config = dict(
    d_model=512,
    activation='relu',
    router_score='softmax',
    balance_loss=0.00283,
    router_cosine_scale=10.0,
    lr_router=0.000744,
    vocab_size=50257,
    norm='rmsnorm',
    norm_eps=1e-07,
    optimizer='soap_variant',
    lr=0.00192,
    beta1=0.95,
    beta2=0.99,
    train_tokens=538100000,
    dataset='wikipedia_en',
)
Below are experts of layer 2 (counted from 0) of a mixture-of-experts language model. Rows are named router (the router's row for the expert), up (a neuron's input weights, with its number), down (a neuron's output weights, with its number) and show model dimensions 128-191. Each number is 500 + 40 x the weight over its row's rms, rounded and kept within 0 to 999. Numbers have three digits each.
Before each expert's rows: "gets" lists some tokens that make up at least twice as much of what it gets as of all text; "comes before" lists some tokens at least twice as common just after its tokens as in all text. This comes from a sample of Wikipedia text that the model never trained on. Tokens count by the router's weight.

# expert 4
gets: "9", "1", " ", "7", "8", "°"
comes before: "9", "8", "7", "2", "6", "1"
router:410446502542458548508456481408475448471556477509576505514453491535497565537511464483495553497444545575461493490484540442541514494460519428448507527534491499566449548458450525495517486445528477
up0:477475546453560477532531497570491517543448543491484527514517555489487483564507469591522508447482489484429494545521443492529427447461495576518439437514477592510566539476510558484498522512449521
down0:435521509468574472586479480537423519520500514452480428574500467506444507565540507578496551515459460521583491529554516434563561463461525471475501490495502520453503497473502488509515442481534507
up1:526544448483526503500565522524501581448488544475507529503428435456472495454518418487494470493530474546517478483517493474483489473559442536477482516542445436506492463549499608473520559460444576
down1:472488481520565537536567502471480545490464556532536535468401477407486547465533484489468453543544484537610424554512486525449531522473455550547500507519549545420442421513489574456452486508478448
up2:562570538463470507502557452502431519484515477545476496473519519462460502554517455440511511490513510579498509551476450543497519512525432487497403451470535493518535546567489478518585493553505520
down2:523502510466529556539501490539384467471448493470526442420480494505475526563498481480524490501514485491489481533487558483478538470501468495509532516510558488497480496496560483511561495499500509
up3:517487458502457454465498502461509522499550570491473551491557464551501529434588542443539493424486489485533508486514524444512495551519420532564528488476544513412491550545481497556503559549491497
down3:463442523451527513467507501501559649519527487537469529465496499472473461505535539481511539474497539511467541467558561546499499429484474495485514492466570536471481567491487519515464510534486481
up4:561524512402424448461491470425518448465599536504450514519520516459475485510550550536480480435521498500512516465526492472519459575567484544568514522462526469492433483476468543506535581484513494
down4:478525514499511531517507498508440497552481546443418522437574475562573412506566468473501551486499512502575537554529555530479472508490495519528463484471540477475510478486463453553529528523466500
up5:543534434469494437556544499542533466459555486476430515511524529442513507471571586509505523430507436516437454466528483521449489548450502510557496440468514471469561448503477512516508523508374540
down5:474526477444554512589513554560540525422492410544547511465497489506470540559493484475494534515440397466475517527482580534466525497420475490498553474485551470525540559537495475547447520467524564
up6:486553419566512571481483581508488507544473512465511579487546550471470504413533520512486483484607545443501485518472451590493500490565411541605529555548503434498504472494481481453460480519499492
down6:528457470458497527491542544526457535511528478484497525541582532458512567460479507513503558455509568493506523479481531480503515567467469445480483413428484506443503462472496498502490543449505509
up7:559513504436507497497497516515527459455465479456481506514523506501497510523487524501507503576461525524496534451527503571524436527544502516594488542489545483505546539411488526451585449571483499
down7:460495514457465540493523502507568550529491478515463421476485544554511446414508504457461492552485490408475558533504509442487535516495546499525509502435636543501467497505477529544504508528636509
up8:535495531508569461555531502513474461504451527452504499417529493413513491516521471526571575558493447467586487529482482568497478530577480517449503477471496459507476510460430468564496513481470588
down8:472515481473608499487393540528523492536474565552500452483484485430427544527417441502500515540510506546489499490536520509516508471523447542535501466477491572546525439468501498549481437535486449
up9:482557504536457508493546486503536470499502473549506548514538483507466541461556502482521459479480533446445513507500562521544567520472475478570509550489533529452498565556564494521492536493498598
down9:459450535478496530467457502491568513471466524474448536423458518520515492498500488463551513507498516444566511615495503554523558524477551550476553535483449454483486463447511474468439550484548571
up10:459487559416533472574517500470417480502585537502498566521502465540497520460525489480478528435568508507501458527517488525583489530421470584516498511520478481476490512503499569543503556496448591
down10:489475564467442476438527489537500510359409488527538536455426490448599471511580463513498479551594556520546515486524516495511485522498552482449552563515451518509517495552514438506509504452494515
up11:546559476541571515493482572497502537474549475554486540475506492432494460498554528575487493502529509514514491417465440461524495558494580586473534500467466536527483427492499512559535468506409489
down11:524454516470555507546492494483550515467502487554479546479505484564519449475510477498486509545418514494496542466460450499516482469527432526598486520524451493536494437572494485514518459421495546
up12:479492487463507473507479524532478495512464479460421507515407464532466430527484532548537505434583497509529490521469532489560523550537479520539481469507501477508516366490448580467467549556480520
down12:503466559481504506510536495506573539457457486466508461554520544596520541491508523533525542508482539410517610577444541554486421524557461449473473547509534469492421482439511556511484558491533432
up13:481556457454474490506536520515517537556446453491424515505496494470417512413518590481510498443565521460439516485546434460438543525513471556530470485521494562492455483497450557479485554503496442
down13:539435458472504498515491431509533563562504450541456494495511488522441485470497532515463413504432501525567518512553544413510465542547499614441479466491504498440508480563518555411495494498556518
up14:490493462448510463522547529500461512441539486485497549519556480471416567496474468520492444474556521496477488506511490517553394536487421489459452514453499515503525461523484587509470548514505525
down14:500487453488465528396405478456469546470495444591576478531461521519437551524502531468502503491518487438512447553515463489438515503534563449468555532520464494550493456459521424495584499487465464
up15:484538481487545545544473507576448497506496538467488517456473477484477508486451381528448482486600515488561504531553471495492444507494509520545459538527457526456479507435511589547501515490490589
down15:478498467515536534507477500513476550542478405467515501477471481497513514526498440472469492455527467497505508503464500587499489533498593522485508503483510488429487415424542458520470485496472478
up16:469486551464446523536485549523487506585533459530512544484452467521479511530550518507513420470497551461579437551536436510545486562510450520558481458518596418404520473545509452503546535543543486
down16:502519537438507569498530509458490522533531502504504522535467496475533505496510499617585522529505464469554545530418504461539443547477477530525598482489453567587493486534505485517443513522494410
up17:540465472568509517556487546483482494466493426489480586467512450512497456476555488544481470463495509548480433453541447490473452552504470526539509505512555540492516542490488539534526562476502445
down17:475452550452505507509430507489501524423428509516514515439486458539535484513505495545527468526526505512452403521470460486454474545487518510527484541419477536488470521535526488446469455557506516
up18:599528475518500577509528525588421568556495450455518506568451497515445487476537542526438508580541502524475500512532467478494477560557468572502519535537444521451513481514522531492491473497517460
down18:487529498515580478473508426518501463507452510542594543501506458497533497532490399399470472497486462523438485529564461495415479490515461485544516532473418579515438489559449486521529423534490489
up19:539523455444437586479500486550462500430474522485486543489505466499441471477514491505480479483579485480511464496561522393510497522515464536509523463562517556505602559460508551493503560521463494
down19:487521405451433599541484393507484542490504574503503471508572502506478533514537537467513533479474453440523545541452432473532494437504528543504566411540532515474532449537451513542499478438480525
up20:563472477477531448480470453499448571413502524439467476526484582534454544491539529471497510537487444466512506527477470520479532538514441483535470465469532499489494462507544529496459485500485546
down20:563507487564544493516577527451431566531479519532556454539513493542560543489495471513556398539523542485435474501453498512505522447603512505535450415497560495490523508518466466504492544487554536
up21:545520435525482450539520514529451530474444500507431513475468508522434537405522454487463488499517501534540487432563538484535443551562456509554467538460460500486533411454493502512447549463475569
down21:546484497547473519546481500554554437475474537524540520457495538430560533511519542415406488535514502466477484466512502490534502484496499508534442552470462626488467476466595515470518503464532504
up22:508509434431489512499532528476499554468467521447466517458555528527479527542463558463482513491525537457539446500467488526533488548477452439546476457551497464504460507519438492546495599520415564
down22:509534498506524518495494513504543527507469569489473525504485479514538582529533467470518534462554517485527415510460460526548479479497606518507517533510533440407528441458526529531480543455511466
up23:496518522474462504537491488529429506536564513406479560456452508492498471467449452524580502591537483517461508488525527439509453457546516476531452515500555478530524476496516524481439547449475560
down23:449485530517446474499568519485461500576499463467526521425405512492449466564485506560524582534499518537513508454576543534447478424442531434550498534503524444503490493508424418553520544480473488
up24:458567466497463553522505526551491596516463482484456516537541561479500566487457445431537483468500470522474486425568497517472421517588449580526496467458567495460538393465478542554473596553479456
down24:492582480477433440533480531505489533492455463461502491565549425496523473515516522532513499500445522493514492495504559510480489427485497522608495538461471496468487460466528452483432456459466417
up25:517488477483491524511492560520431459488561483485453525438487548543448601438516523576474484549527466496487448466560398463489508436472451511531436540547545600428487459550513509521543537474487524
down25:519457521515433508498543543457530437454502441542477542503513536504477444543443531518538603516507488493439458505493508458540473505500462500482492599521498463522530541552609482438528504462444549
up26:513557434484493527516486485494524476541499482532449530471487467548486477469507493514434488512539487477504483531508468489440495546493471495521513478502513538456534448504446441541451509487498534
down26:464498486484506487482483473524530602510534462497383516424512487434465472478535574564554551468508459534462471426545466503461535474515492494510498520464470519464502542517532475507529478491490454
up27:493503496461503489481533479559494473480582484492444579505494477529492467439477417459520499554490530567496461596558450468522500516480508487481514514418558545482452506490559528491512492554470568
down27:563404506506511422534569513442591476512480539491489486489484452519500521527485528524524465444532413535471516573539497448544500507491540507496515617507506533474471570465518458509516436507530541
up28:470492494493424517503530450578504512492489521473495536467510538536473472557516500511450491421535564506494481515474608532543501543547500510472456464455521512512552483471448594466465474519494536
down28:495472516566468542543595540477438503507505478425421503527448498486523468472451552434422508460503490500502573522467539469493518463477496494480551500521533453505498498506565439484514514520553519
up29:517511530480546486540566486472519530495527517503537529529497610517471531516485509545519456517560561609544434473495454529453547534472527536539441499468539536483501472552528488521513485499487572
down29:525488402483498518475546451453479541516507471474442500492471470451418488532460587592501568521475444599513521574453502530546476484486507470544531471432501517522453543528571457487516485463562529
up30:580482506490478476528495515482522567571415475421447535595497463440422467475480484522475467395473509563464522554549447578488489499501400544525444525488559522512503501552524533561499528508524404
down30:496499453520514505474434495482539481451531487493512444562531421472519529481482540464505545430505472509449398519483530517469453523475500495420506505563546459496481490576439558500483467484519488
up31:515602560507494512497467554489491485502576469500502518511454529528465441508470576559530547440560519520507421594576500444503510526461477495554453464508515507444524501549466463525546558517435455
down31:491427548469476543597479493472533510527529477479525433583489470472474523458430515491504501413444521482463453457447527477570477499449550402538530513557543547550501478520505502582523486452445472
up32:446529476458509447534575541495451544515507490469493546519519490440483519494521494455522449514495588560491498448501470433579511508554476511526483513579582518449498513510479525492510563543492578
down32:538475493490532526458593525462526512454489526434486478493566501491436512467546579479510414537528503529488433523474544490551547487483518441476481527429474483520421502507450531518526487480509531
up33:408564476479542548537577598525462487488509566517475543474512492516445530501475498497517546484465490578485447497512464462553491501551466554525467460531452471482531501529513527505507547507489590
down33:527518524481505498506510416487457543521450592464421451501495529496500560614536542471511508509517473525593512494470479521540516527457564495445555560505465471472598534504518492482520481484472471
up34:442507461521515488470465555543445545584507482437519523505513454429437472527431387471483497516530492484524545535514463465518509558482462532559485480495487536513488506506525541493500588490527539
down34:511479436521514480548506444478465516444413528446465451511557561527397508514390483548460499483501543489472533537483547473497449488510522481536458519478512475521468501481519483526500444478519503
up35:514570488505543549505466497476493506408545566494522475577504524518519520410506481529439443513523468462533534476489485482443471503541486566547488558449473530463518440555454483519462537532458482
down35:475506471493437476488460504569467508418507478512495496522490554611484533501506442494506495487543486542558467513550493546467509442552481504492480514517596491472523444543511478531473515448504482
up36:553500538431471494449512587568546523478541536552516538567475538437510468508556515502552468500627487518455539525492519505458519501535482547511499584591503429510521509508587477499517498496496476
down36:547523414496455485454527471458541489520546500538532504512477451439522529452519487467528558561509511553496548499501456479496499467552510469477491528468408485489485507461502495510458480472426500
up37:488487492491547419464524492493515485437513522406505507469522500483547545490507554536423492543617433429456455461561488530476447462601438425484506553532593541516487490546504513494459511503471496
down37:503598489480527478534469490477514460484505549455595538520491488495439508509470458495491504509539544469528494557551500488483491498589481466550534459516485540535509490440472453563513509449514477
up38:520518479630484424495478451521519494441509507409407494514491450483462495435588588549436461523480514506419508488571454437443478491530454499499545511477541502494563420522476546489508536442471437
down38:470522511516481560604531495509502526434493484497411434538547525484462505463459532478507521481494458472499410480522473477479439507471588493487485496449553536495494501512444502517555467481613546
up39:424621522500491522490526498433476581543487549507461520558486591470484498417529468543500493529568538536547489454550526527503480504564537522516455460450510503496505489533487486512517509578491513
down39:425566560409467521485535491518492454532439565520504533453453445469464444502516538420510565473566463499510550525490473464493456502587527400499519471566523507552489571358482511555572473492550489
up40:521520462536457448461520518539520490458532495485465540536481479437449456445478468530516531458548544480467516545554477486459484540474427604526491497426483541509464398536506560461527553514484509
down40:512546536540486429465503487497541561489527452453543539560567519503506522520466452552527495443549501527452501501561476493502493455494441536429506531492471428456546627477571564494533508500491491
up41:560508454559527430507544493546531455525515540598461547512520503482496492432521514518472500471556540548468433514565484546455608510506474553569493561529464452499455502491501446500472517529459577
down41:457451514520512463539457478454512549527514490487516516489484449479479598481494466513504534441490517484518562505475513590530556565392549521424540505491477551592462511462480472450589541522547455
up42:567465514507458510495567510432514491505574460468480506449626521517465508498495523419517449471485475577479530546525468503529512464452489523484450475520489485493479435545523581506503563443475513
down42:463485517516470518394449430428439432516543489509505422462551505501501569456493554473558461575456545500518458504517444576527516529528572486573475549445511413532526495519484544513415586497489528
up43:507534469470420454459521490541525477478546509482445521479544489508484441471571487497493502587620578500511472558484447505450534497497492540542527485533475516495503495503553520491469534542441486
down43:473540509470489446460555486535505517475493472487525452534486571523469506534589554509513482551454507486492485467470457462330538519439372505524456528501516422530514503457485485500509515488522467
up44:493451426561556449528561485486464481500490495541478529501452508436424439424563426530501444477543507510465525501516502507532499547566501495566497514431538497484527461559572488562464607519456536
down44:498429548466504421451455511461538505488407487505449542507500559568540530498510494543579488493480503454528622495499416512490529437471496525552508489493443512496523548560507431470452526491540495
up45:511488472503513432529598512588492466500490475440443596522540408435459516510540472507457463452559524422448485517518452500487490507437433556584531504480527550419503458574494534462469549538453482
down45:482523467485498500573541534558519502529491525469523518489520573544486570482497448491533476517497470465525533495448523570467560537530490526489524553442447522426538567453503488544499471475490518
up46:475494516471399472500542537482484496442528511453490473563483497454465510452595496441522476596514503488513495434524449407496475495539457553557524546475469518478597475510471583466511522472505530
down46:544488520458458508438527471516480478449521482518489500532502503570532498553503473435510525443490501481555507493480570442479444473524576477541571506527449488461562544535481464473478502557498507
up47:389501558420538474549593518520458547509509534499485508451530606399482497503508449451482505530567521440532542441508439476474592485624517488476467423457450555494429524552522548547549538541502477
down47:474495542469387491572469458513495486533431521452518529431531495466477543532475445476582501538461534535593531478510496482455548485521506509525516498473481481433496516550527543443503572527489449